config.yaml
n_layer: 11
experts_per_token: 2
d_expert: 288
activation: "quick_gelu"
lr_router: 0.00107
n_kv_head: 1
qk_norm: true
tie_embeddings: false
init_std_down: 0.0
schedule: "cos"
final_lr_fraction: 0.1
z_loss: 0.0001
Below are experts of layer 5 (counted from 0) of a mixture-of-experts language model. Rows are named up (a neuron's input weights, with its number) and show model dimensions 0-223. Each number is 50 + 12 x the weight over its row's rms, rounded and kept within 0 to 99.
Before each expert's rows: "gets" lists some tokens that make up at least twice as much of what it gets as of all text. This comes from a sample of Wikipedia text that the model never trained on. Tokens count by the router's weight.

# expert 27
gets: "-", "|", " |", "=", ":", "==="
up0:56 53 60 53 48 50 53 41 40 51 52 69 48 75 61 60 83 57 50 50 63 65 33 49 39 35 49 19 50 50 47 54 49 51 56 70 51 59 61 55 71 57 50 44 61 30 53 47 59 59 57 48 59 31 44 26 60 66 58 61 66 54 52 65 43 64 70 44 71 39 78 55 40 39 72 42 61 62 42 29 63 52 54 43 50 45 53 60 36 47 53 31 58 34 39 55 71 63 70 43 26 31 68 26 58 60 42 29 59 39 41 56 63 44 50 41 47 64 41 61 57 40 43 56 56 54 42 46 47 67 36 40 37 37 47 47 30 56 43 44 57 45 56 45 57 58 40 56 53 71 48 56 67 69 41 63 54 26 36 47 37 39 48 55 78 63 65 45 36 58 39 36 46 44 43 44 76 65 46 48 41 51 48 54 34 44 67 59 29 58 58 44 83 45 56 36 57 67 42 63 40 60 50 47 31 47 59 50 43 24 66 39 50 41 64 65 37 41 55 59 61 64 47 62
up1:56 53 39 39 70 65 35 24 64 53 62 51 60 54 26 47 46 53 49 50 48 58 46 21 57 51 60 43 57 64 37 47 55 52 35 35 41 42 57 54 43 72 62 23 34 35 42 50 46 35 38 60 56 61 60 46 48 36 53 35 63 48 63 65 71 56 53 44 62 34 38 55 44 44 63 49 57 61 62 56 43 33 32 46 53 43 37 46 59 57 33 47 83 41 46 53 38 58 44 78 65 30 64 61 40 18 50 56 42 51 57 20 45 48 54 69 65 47 60 64 53 44 56 37 56 39 48 65 49 26 47 31 45 53 45 49 44 45 74 64 54 50 54 62 48 45 48 46 42 67 65 49 47 75 47 20 73 47 51 39 51 46 53 58 55 54 53 29 41 60 52 59 57 59 39 56 36 38 29 51 48 44 37 38 39 35 54 44 46 43 26 70 40 43 59 63 36 65 52 60 57 66 59 49 24 59 51 61 43 57 66 26 38 68 44 35 51 32 42 30 55 61 63 49
up2:63 35 39 61 50 49 55 37 24 64 60 55 52 75 47 68 60 67 70 51 41 71 55 51 40 66 54 50 64 51 41 55 59 50 69 69 54 58 36 33 35 30 43 51 46 65 40 59 41 71 63 43 64 26 64 58 64 34 40 62 50 59 44 59 67 66 51 58 52 67 51 40 64 63 50 60 44 75 63 45 56 58 62 58 67 63 49 58 47 73 74 83 50 65 31 55 57 25 67 45 26 52 56 44 73 47 53 75 54 30 65 36 62 70 31 46 48 45 32 46 52 42 60 65 45 27 35 30 29 53 59 58 42 63 59 48 32 46 47 44 66 44 42 56 61 46 46 55 33 35 44 43 56 44 47 58 45 52 39 58 53 34 47 45 24 57 42 44 45 43 33 37 62 60 57 17 51 44 47 62 50 41 56 48 56 39 59 49 59 51 51 35 39 43 41 59 66 51 61 53 52 37 66 50 53 35 53 54 56 45 55 37 45 62 69 49 55 46 46 47 36 43 35 28
up3:49 51 57 56 52 54 62 70 49 43 48 61 59 35 62 42 49 46 44 51 64 44 64 32 52 13 28 37 62 44 72 64 58 60 60 37 58 46 51 39 37 47 59 61 39 37 50 54 43 42 59 54 51 44 48 39 45 46 41 48 33 51 48 40 58 24 36 40 49 44 42 39 60 18 61 25 47 52 64 81 83 57 43 45 39 41 76 35 54 53 63 26 57 56 41 41 24 35 36 70 63 39 42 50 43 45 73 46 48 51 32 48 36 63 61 59 50 49 30 32 43 52 34 54 59 40 52 57 41 59 40 48 59 66 65 41 71 34 39 48 60 57 42 71 54 33 42 72 46 55 61 47 34 57 49 40 45 71 32 59 45 45 45 31 52 20 64 43 68 61 66 62 46 62 43 54 55 51 35 65 38 46 46 44 67 44 55 43 39 51 61 56 60 58 50 51 42 37 53 59 69 34 61 36 38 54 50 73 57 62 70 48 54 31 37 59 46 37 51 42 42 53 37 39
up4:48 66 71 59 35 41 48 44 54 59 46 40 25 44 58 71 39 48 50 54 51 36 61 54 68 47 62 46 71 51 54 62 63 58 71 48 65 66 49 44 45 57 56 49 51 51 55 37 50 43 65 43 24 33 47 35 73 33 35 44 83 66 52 49 39 40 54 50 47 45 42 54 49 51 44 31 59 80 56 54 66 59 62 45 63 60 58 47 51 61 37 81 46 39 67 46 50 59 66 73 36 59 40 53 56 52 46 21 40 41 49 42 52 29 64 28 52 52 64 47 70 30 53 36 51 63 40 53 40 46 17 63 39 37 41 38 50 43 60 46 30 50 61 54 48 44 63 51 50 39 38 31 61 48 41 66 31 41 56 69 50 32 53 30 35 48 52 41 39 45 79 51 49 52 60 46 68 61 72 65 56 24 26 57 53 58 39 31 54 45 50 52 50 36 62 58 41 56 50 59 44 48 60 40 47 50 39 50 41 49 73 55 65 60 54 72 22 51 46 43 51 46 44 58
up5:55 49 50 56 54 57 48 52 34 50 29 45 67 57 38 42 54 58 49 49 57 22 56 49 70 34 50 55 47 36 56 73 54 43 57 43 49 81 55 64 57 52 48 40 52 39 63 49 23 48 39 20 45 59 44 52 33 45 43 30 50 55 31 35 41 63 27 17 37 38 30 57 53 39 59 42 40 55 49 57 50 48 52 54 65 42 66 58 63 24 48 48 48 33 54 74 38 50 63 47 36 60 56 52 46 41 47 55 48 62 36 41 64 33 46 41 48 52 51 47 52 66 76 74 63 43 52 31 55 51 29 61 66 32 64 42 49 53 37 70 59 51 47 38 59 33 52 71 36 36 45 29 45 47 37 57 57 18 68 77 55 63 48 51 50 64 63 51 79 44 58 53 37 51 48 67 53 46 63 53 44 50 46 57 43 48 56 53 33 59 54 46 37 66 43 51 77 52 63 50 45 62 53 35 56 56 33 39 58 66 63 21 35 50 43 47 29 50 44 22 47 53 46 47
up6:55 48 68 56 49 56 20 40 62 57 35 62 31 59 31 62 72 43 50 51 66 58 64 50 58 34 44 50 33 46 52 32 61 60 42 37 44 42 55 74 36 46 29 58 63 42 54 41 31 52 41 34 60 41 62 71 46 43 51 38 46 48 33 57 36 66 43 34 47 45 46 67 62 67 60 54 39 40 54 61 56 62 49 43 22 36 43 49 61 57 60 68 65 36 62 70 50 62 48 66 72 47 47 63 43 63 58 49 52 54 52 48 67 66 44 54 64 57 54 58 54 62 51 54 43 43 57 58 39 55 65 60 55 45 31 44 74 43 60 53 81 61 35 69 53 54 36 63 52 61 13 60 55 46 54 78 21 57 53 58 50 56 50 37 60 45 57 62 49 52 54 31 53 71 51 57 52 48 51 67 50 54 48 49 70 34 35 47 59 74 67 73 41 28 54 46 57 50 33 51 64 36 49 52 64 57 49 30 56 35 49 37 49 38 35 23 67 50 53 65 49 45 60 38
up7:68 59 51 48 59 37 70 43 40 47 76 50 64 44 41 47 47 55 67 37 30 63 47 45 45 49 55 62 78 47 37 44 59 57 27 52 41 39 59 49 57 57 34 55 66 59 53 52 56 51 55 51 47 79 52 47 38 32 42 45 47 46 40 60 42 49 56 54 56 46 53 65 44 57 26 37 61 52 56 52 43 32 69 54 59 59 45 40 58 52 41 23 58 50 59 45 66 72 28 40 62 50 57 59 43 31 25 82 34 55 59 50 56 41 57 27 50 51 50 51 41 75 52 49 70 54 32 52 47 56 44 62 60 44 61 35 71 35 41 56 48 60 52 28 49 60 56 44 48 37 48 66 68 62 46 71 44 46 25 39 54 43 63 66 47 69 51 42 59 56 54 33 49 49 50 60 61 50 62 69 52 46 57 36 69 41 37 22 57 44 26 50 32 39 34 51 39 39 68 58 36 40 52 60 49 29 39 57 40 64 76 66 41 30 27 66 55 58 54 41 37 60 27 34
up8:44 36 29 46 65 78 54 41 53 33 75 52 39 68 50 57 43 42 50 48 43 51 42 37 64 47 44 24 22 46 59 50 57 54 48 64 75 40 38 44 58 43 48 34 58 54 44 75 65 58 59 58 46 65 43 56 28 62 26 50 47 61 60 57 45 41 69 42 48 39 46 49 49 32 68 52 43 59 51 51 46 47 60 53 40 46 54 41 47 61 40 40 45 29 41 61 61 65 30 43 47 48 47 64 48 64 58 63 76 29 75 65 44 36 49 61 29 60 55 74 49 37 45 18 56 45 47 42 42 60 64 42 38 37 50 48 39 46 49 57 61 28 30 45 64 51 70 43 43 50 43 36 51 37 33 57 51 41 55 41 65 78 46 58 51 67 39 74 37 87 29 51 49 37 52 32 50 47 43 53 49 33 57 45 32 38 65 51 62 41 74 62 49 44 51 51 56 35 49 53 57 53 62 35 65 37 54 56 59 58 53 50 55 41 50 51 29 59 29 64 30 45 54 56

# expert 45
gets: ".", ").", "\".", ".\"", "!", "?"
up0:41 46 40 59 59 48 75 73 60 63 44 56 24 61 54 75 39 66 49 27 45 38 41 73 57 62 51 60 53 68 60 56 46 54 49 47 51 51 39 44 41 50 47 59 56 54 42 73 40 35 73 43 57 62 62 63 41 49 41 57 55 54 30 49 41 51 39 49 33 47 63 50 52 29 57 40 56 52 66 55 59 45 71 58 37 47 49 47 48 37 58 60 36 53 45 43 30 65 60 48 76 62 53 16 49 47 56 57 58 62 60 44 48 50 45 74 70 23 82 61 39 55 48 60 44 57 31 43 36 44 74 35 43 35 54 37 33 43 51 52 70 49 63 54 56 46 35 51 54 50 61 67 41 37 66 46 32 46 35 54 62 52 46 64 43 47 37 29 59 41 50 55 42 54 36 45 28 36 45 53 63 38 51 36 44 37 61 55 31 47 44 53 43 56 21 66 60 60 35 25 51 52 64 70 39 61 30 56 52 46 60 28 27 59 50 46 47 40 74 55 59 51 44 63
up1:48 50 66 47 47 54 42 54 35 67 48 35 53 80 52 34 61 51 35 57 46 72 58 55 38 42 48 65 60 80 44 46 39 45 51 39 63 40 27 36 47 38 54 51 35 44 69 56 37 56 55 34 73 44 58 42 55 46 49 65 39 41 44 57 57 63 46 39 54 49 47 52 39 52 70 60 43 59 38 38 45 34 38 55 27 35 72 69 76 30 39 23 59 36 54 55 46 90 58 34 68 31 51 69 64 46 56 47 69 55 55 49 48 52 48 55 50 34 44 30 46 68 52 62 38 27 54 48 37 35 35 48 68 64 44 68 33 55 45 51 53 55 60 72 58 47 46 39 55 39 65 66 42 61 46 28 39 37 67 46 40 56 39 43 60 36 67 60 64 46 43 59 47 45 60 40 57 44 55 53 59 58 38 48 70 42 66 62 46 47 60 34 61 46 47 64 44 61 21 60 61 44 42 56 63 46 63 37 55 64 55 49 60 55 66 21 50 52 57 51 50 44 20 47
up2:67 31 61 56 63 45 57 35 40 41 48 41 56 61 37 52 47 39 56 36 61 55 16 53 57 57 44 68 61 62 49 52 37 62 67 42 49 38 46 35 18 34 51 39 36 35 48 52 60 61 49 57 50 47 47 62 44 52 65 56 43 64 54 57 56 61 37 67 66 53 43 42 51 56 39 41 73 52 50 47 41 70 53 43 38 35 44 48 55 38 61 45 53 53 32 63 35 48 52 41 45 49 44 26 30 44 59 40 43 30 65 73 45 51 63 41 42 49 46 32 46 67 59 48 57 69 55 58 41 48 56 29 66 37 54 56 45 48 22 34 54 47 41 44 43 61 41 41 23 62 75 75 35 59 46 71 48 42 73 50 37 37 61 60 31 28 54 38 43 50 46 26 33 40 52 71 56 46 44 44 23 31 29 37 54 31 50 58 53 35 43 51 59 57 58 68 71 65 54 60 58 35 53 62 41 56 33 42 66 64 39 66 59 57 67 38 53 40 44 62 45 63 56 31
up3:43 49 61 37 57 54 43 62 61 37 66 28 37 57 70 55 48 60 64 48 39 27 59 58 19 65 54 49 44 51 47 57 61 61 46 58 46 51 62 40 58 55 53 31 54 39 55 42 48 32 53 48 45 61 49 53 38 41 52 45 55 57 56 38 35 32 72 80 51 58 24 53 42 39 52 43 47 61 43 28 20 17 50 62 49 30 46 57 61 55 56 40 49 29 40 56 51 56 34 32 46 44 54 32 40 38 40 35 39 55 45 55 48 46 48 34 40 72 59 48 62 50 50 23 44 50 46 41 40 54 37 50 71 51 60 26 29 56 36 37 67 39 59 35 31 58 46 36 49 65 56 38 20 60 55 43 49 41 34 47 56 29 34 37 51 68 48 56 64 73 65 55 44 61 74 68 39 54 58 47 44 56 60 47 66 58 40 34 62 48 37 41 57 76 42 44 52 38 54 68 59 44 31 58 54 25 44 58 70 44 58 38 51 56 43 56 52 36 43 41 73 44 39 48
up4:37 54 55 55 37 44 41 53 35 73 33 54 41 54 64 46 46 42 52 51 30 44 55 76 63 47 56 47 43 26 52 57 66 42 32 49 45 43 37 61 70 37 38 63 49 49 29 68 47 50 54 43 60 49 41 33 80 74 51 37 43 46 54 44 71 86 44 52 51 30 60 61 69 43 66 31 67 37 65 29 70 34 37 41 64 60 90 51 55 51 40 51 55 59 70 54 52 60 45 48 60 52 52 56 42 47 41 55 66 42 66 57 41 48 51 58 63 64 56 36 69 31 38 40 64 60 66 69 51 37 52 69 58 60 37 46 64 51 50 33 56 43 54 36 52 63 56 53 42 49 67 46 53 65 53 61 49 45 50 74 52 46 52 78 68 56 47 31 61 50 52 35 42 42 45 54 46 30 46 54 35 64 32 43 54 62 48 48 65 64 39 56 50 64 33 54 50 51 48 39 47 61 43 66 48 61 30 44 60 47 52 58 31 58 41 68 45 43 44 50 79 53 47 74
up5:33 31 51 57 51 37 74 27 62 38 30 55 63 58 54 49 29 52 50 46 51 55 73 54 41 43 44 77 54 73 34 61 56 56 45 25 53 46 53 30 45 58 44 31 23 46 52 46 62 48 28 27 64 42 52 41 68 55 71 51 42 57 50 53 32 62 31 33 49 42 44 53 63 51 33 41 51 52 49 39 57 40 43 50 39 41 64 47 47 37 47 53 37 65 67 64 49 67 61 48 42 31 68 54 52 41 50 94 38 70 67 48 69 65 76 63 63 52 75 50 47 53 44 50 54 49 67 45 58 54 53 57 57 59 53 37 42 57 48 42 54 48 41 59 46 48 60 33 34 47 32 35 53 60 47 28 50 40 42 51 63 50 46 28 55 62 59 37 46 49 29 60 61 57 72 50 54 54 59 54 39 56 47 76 58 65 55 52 73 47 53 21 41 56 44 32 60 67 45 41 56 41 41 33 69 51 36 52 45 51 36 48 49 66 40 45 66 55 66 50 41 51 68 35
up6:34 47 53 47 59 51 36 32 50 47 50 53 68 56 62 50 55 40 59 53 47 46 32 21 62 47 61 54 61 53 61 28 49 40 54 31 37 48 18 59 51 21 68 57 55 43 61 51 50 53 59 46 50 80 44 56 50 35 57 43 39 57 42 54 61 34 42 49 36 48 39 55 63 38 50 45 58 56 40 38 47 49 72 58 58 42 44 62 47 68 51 55 36 61 26 42 88 55 56 68 49 47 58 33 59 30 57 47 45 44 45 29 55 57 51 55 65 49 47 69 47 41 48 58 50 43 59 50 41 55 69 33 52 51 50 44 60 77 51 56 59 58 41 37 35 60 52 64 39 70 26 31 62 27 59 58 49 45 58 45 60 39 48 38 58 38 47 69 53 54 77 58 53 42 51 34 44 32 41 82 46 52 39 45 22 73 54 72 43 32 45 52 45 63 51 46 47 51 59 51 45 75 57 51 79 59 50 40 58 34 50 60 41 54 65 47 63 53 49 28 39 46 55 16
up7:34 51 55 49 56 49 54 49 32 61 50 42 62 60 42 59 43 55 48 56 55 47 34 64 26 52 53 60 51 39 69 40 57 42 41 53 61 48 40 47 58 43 34 57 33 55 59 46 24 57 42 36 45 51 43 42 70 58 54 91 60 71 71 35 46 54 36 53 30 58 43 38 37 34 64 64 39 56 53 55 55 56 38 40 57 58 48 50 57 52 51 48 56 48 48 59 33 48 55 49 54 35 51 55 44 38 60 48 69 65 52 40 51 45 25 77 44 43 43 40 37 36 29 48 78 59 54 76 39 42 71 76 40 53 60 61 49 39 56 37 54 46 33 45 66 48 50 32 59 47 71 22 62 59 79 45 43 37 69 62 49 32 39 64 57 49 40 38 42 50 18 52 44 58 40 62 47 64 56 58 34 65 35 69 44 42 57 64 55 47 49 54 46 57 37 50 52 61 39 52 44 80 51 67 66 36 34 44 34 46 65 46 43 55 42 59 54 31 30 24 43 64 62 38
up8:45 59 47 33 49 62 50 42 31 54 22 66 53 46 49 53 45 42 54 56 45 45 59 62 48 47 81 33 46 61 57 51 54 62 63 56 37 46 55 40 58 46 59 57 48 36 61 50 22 51 38 45 38 53 39 48 31 46 33 28 42 29 27 55 37 59 48 33 63 63 71 60 49 45 62 49 34 41 46 39 60 42 42 46 45 47 38 51 35 52 52 45 49 21 38 71 41 60 64 72 53 51 51 61 34 59 42 59 59 73 72 69 35 39 22 59 66 58 58 68 50 54 56 34 53 60 26 34 40 37 49 33 58 25 42 33 53 57 41 48 58 21 30 41 65 61 58 62 45 73 44 57 66 65 56 50 58 67 46 44 59 58 55 61 42 46 29 66 31 44 47 37 59 58 40 76 51 49 64 64 73 43 69 69 29 37 50 49 56 69 55 33 56 52 51 46 52 59 45 43 46 39 39 48 45 45 46 57 43 67 52 75 34 73 45 62 55 42 49 55 42 57 52 51

# expert 60
gets: " by", " with", " of", " under", ":", " from"
up0:31 48 98 56 74 57 60 37 47 55 50 30 68 31 48 48 44 52 41 52 41 55 50 46 31 59 65 49 45 35 61 43 54 43 62 66 55 33 63 46 69 62 66 53 56 47 54 41 52 62 45 54 79 50 38 54 43 32 67 36 58 52 56 39 50 25 45 50 48 40 45 64 27 45 60 57 50 48 67 41 64 57 49 75 58 59 47 58 66 85 55 70 51 54 47 26 40 34 60 60 52 42 64 30 53 61 69 52 78 77 36 52 56 51 65 47 50 34 63 45 58 50 67 60 35 47 37 54 51 58 42 47 51 63 50 58 56 50 36 53 61 50 72 48 24 30 53 55 51 65 48 31 54 51 56 36 60 52 57 58 61 61 51 36 71 59 43 26 55 53 66 32 47 57 52 61 41 28 68 51 48 56 35 72 46 52 52 58 30 51 32 53 51 62 53 58 65 37 73 53 63 70 54 51 51 65 46 54 42 54 37 41 59 48 44 43 57 31 57 48 57 48 54 58
up1:47 62 36 55 34 43 86 48 51 49 53 45 29 21 64 41 85 56 59 60 48 46 43 28 38 50 59 81 38 33 52 72 43 49 58 64 36 30 49 35 56 40 55 46 57 51 33 61 51 43 52 69 31 38 23 51 57 46 52 38 58 60 35 72 50 52 39 46 44 55 58 48 64 31 62 53 38 57 50 41 47 43 63 44 63 77 50 63 36 21 80 29 57 53 57 53 57 65 48 66 39 40 55 42 82 57 53 50 44 37 53 58 63 46 42 36 32 57 55 57 39 24 56 49 34 54 36 61 46 74 44 46 37 50 34 46 47 53 48 64 49 42 50 45 46 49 45 37 68 62 68 57 47 52 42 54 63 62 39 58 48 57 35 69 32 49 34 51 42 38 41 60 55 44 46 69 55 61 34 47 40 47 46 53 39 69 38 71 41 63 39 44 52 55 36 44 59 57 49 41 45 43 39 43 46 48 54 44 59 64 50 62 78 69 40 54 58 47 63 67 58 55 40 48
up2:41 66 36 62 50 54 45 66 55 67 50 49 39 56 42 65 74 47 53 59 60 56 50 46 40 24 82 36 55 73 51 64 73 53 31 55 31 59 58 35 53 34 66 52 23 46 30 58 45 55 63 39 39 55 48 56 32 46 58 40 63 66 45 54 54 44 60 49 62 38 52 40 37 21 47 51 54 65 64 60 61 57 72 68 58 38 43 32 45 66 50 51 42 50 55 44 43 61 61 47 66 63 60 28 43 55 42 56 25 39 47 63 33 43 62 52 36 26 36 47 57 49 59 50 42 36 44 47 67 53 41 60 30 64 63 53 61 60 68 55 56 39 52 38 74 31 62 39 60 53 50 41 53 45 22 49 22 40 63 55 52 49 46 42 31 37 63 38 29 59 51 46 67 42 43 50 47 67 56 45 52 40 41 51 63 28 32 30 71 61 68 29 50 61 47 39 42 49 63 45 25 43 53 54 51 61 44 36 50 54 57 52 62 48 41 51 60 40 57 27 56 70 42 35
up3:42 30 51 63 70 52 24 52 52 68 12 68 28 54 48 36 59 49 52 20 54 51 60 61 49 54 71 55 63 59 65 53 71 61 66 61 35 46 65 40 30 49 50 52 65 52 45 39 49 52 60 40 45 48 53 41 37 58 58 58 62 23 53 51 30 55 60 58 36 27 50 46 35 52 39 64 58 56 48 55 62 59 46 48 58 49 35 53 40 66 39 38 48 52 51 56 51 35 57 72 36 44 47 46 31 39 43 57 60 48 42 36 46 60 65 51 53 58 51 48 41 48 54 44 62 44 48 55 58 53 66 59 43 55 29 37 54 52 54 51 56 54 49 89 65 36 71 66 38 70 42 56 41 42 55 51 54 48 37 69 55 50 62 55 53 72 60 53 61 57 46 51 53 71 21 70 67 59 51 56 53 42 53 59 48 48 44 63 29 43 48 50 22 55 59 36 42 49 51 37 51 61 56 46 49 43 80 19 52 36 45 56 47 64 40 67 23 47 25 76 31 49 58 43
up4:66 51 51 53 58 46 48 58 66 52 43 27 52 65 39 42 49 42 81 41 48 37 70 22 46 42 52 59 55 49 26 52 47 74 50 48 63 60 81 28 49 42 73 75 43 48 62 53 68 32 48 34 50 63 64 45 54 49 55 40 51 56 44 53 41 63 39 45 60 50 49 23 38 60 45 41 33 63 54 39 33 33 49 45 51 50 54 44 76 50 46 62 42 42 42 60 21 46 41 53 58 34 56 50 37 37 61 51 48 57 63 42 47 47 51 41 83 44 38 38 32 41 52 52 48 58 50 55 56 62 70 48 39 34 45 46 42 52 65 14 54 41 51 51 75 34 52 65 49 32 38 49 49 39 33 32 37 45 41 57 31 44 55 66 50 61 56 34 42 29 36 25 24 60 55 69 69 55 42 40 46 36 40 68 33 51 45 28 48 55 56 50 50 49 46 42 42 23 32 57 55 41 57 47 53 32 56 65 55 59 25 56 52 38 45 52 49 47 56 50 57 43 59 42
up5:72 26 38 53 52 60 36 60 46 29 36 51 47 54 66 61 45 41 33 34 66 57 63 72 67 24 43 57 66 44 65 59 36 36 55 51 43 34 39 58 49 44 65 39 52 53 53 57 38 44 52 32 39 45 50 76 66 42 51 59 69 52 40 51 65 43 51 73 51 41 52 56 53 43 34 60 62 54 40 55 48 40 52 59 54 72 61 66 47 57 55 49 75 56 51 83 83 45 45 49 37 65 54 51 43 60 48 45 58 38 32 37 55 42 46 46 22 60 40 40 72 39 63 36 55 53 51 62 62 51 58 49 47 34 49 51 48 67 44 49 48 37 51 65 60 41 49 45 42 71 69 59 56 48 66 35 56 26 53 37 23 45 38 60 52 57 59 58 54 37 67 15 64 54 66 53 58 42 53 49 45 44 57 46 36 42 53 70 60 37 60 80 49 42 28 43 56 42 24 43 60 42 59 41 51 54 49 53 47 46 43 45 48 63 67 37 79 53 51 53 43 62 57 26
up6:61 67 35 45 39 40 71 35 41 67 46 53 50 49 50 40 74 54 56 61 71 51 31 62 38 61 56 53 62 35 40 44 45 56 21 56 49 37 48 31 73 51 55 48 44 55 40 51 52 48 63 41 71 40 39 39 42 52 60 38 71 72 31 30 45 49 67 58 39 29 61 51 64 42 51 60 52 43 29 47 48 46 47 39 45 65 57 61 15 57 61 62 54 51 49 75 59 22 46 58 62 58 62 50 78 78 55 19 48 50 39 49 51 45 56 60 52 37 53 57 50 41 61 30 55 63 27 49 29 64 65 37 49 46 53 36 47 72 57 60 49 50 52 45 44 39 37 52 61 41 66 42 52 51 56 34 37 49 45 46 41 48 51 40 55 31 74 36 55 44 32 62 53 54 76 49 66 50 33 33 41 47 52 69 51 49 51 64 74 56 60 37 38 57 56 55 51 65 44 29 61 51 59 43 54 65 43 58 73 66 44 33 51 61 33 57 59 38 47 52 56 63 42 65
up7:55 49 53 42 71 68 46 43 53 49 64 45 68 45 41 39 37 65 52 48 58 61 50 25 36 41 46 66 47 53 58 28 47 35 70 44 62 30 50 73 47 55 50 63 52 65 51 29 47 46 57 33 33 50 53 30 73 48 61 43 64 36 46 52 45 46 62 68 45 47 49 73 64 38 36 69 61 48 52 44 36 63 39 56 36 64 50 56 71 67 69 52 56 49 75 67 52 58 45 46 42 25 51 47 33 61 54 63 58 29 58 31 34 49 50 48 35 65 54 43 29 59 62 55 63 52 41 36 23 74 49 58 63 49 69 28 41 41 62 55 79 48 52 45 55 52 56 34 53 48 59 50 59 66 67 50 58 56 44 65 29 39 54 32 73 45 71 52 57 53 57 68 46 37 75 41 68 41 35 41 65 50 53 65 64 30 60 63 40 51 62 48 59 50 67 41 54 64 60 37 51 46 49 53 50 38 67 53 51 49 56 63 47 58 67 37 56 61 38 57 44 55 70 77
up8:42 48 63 64 34 37 30 63 72 60 45 38 46 47 51 43 51 49 38 61 26 54 28 49 60 57 42 45 80 51 43 39 76 50 64 54 49 51 42 58 51 60 53 34 43 44 49 50 42 50 68 34 43 39 51 33 65 36 46 27 43 44 65 40 54 39 41 63 43 35 65 60 37 70 44 73 51 46 52 29 52 25 38 52 59 50 53 52 59 27 59 54 36 54 64 48 40 41 60 45 54 51 57 44 55 38 34 39 47 54 48 48 67 58 74 72 73 36 54 50 38 45 45 76 42 56 31 34 36 36 41 56 30 38 60 68 37 51 54 42 67 42 50 61 64 56 49 57 49 54 47 49 55 53 49 69 41 58 67 63 50 41 38 78 67 41 22 35 39 57 52 46 46 59 62 45 42 42 32 78 46 40 59 42 50 70 43 65 44 49 52 46 42 36 42 31 25 65 52 13 34 77 49 52 34 47 57 61 62 59 37 56 61 52 67 44 48 51 46 52 56 46 68 57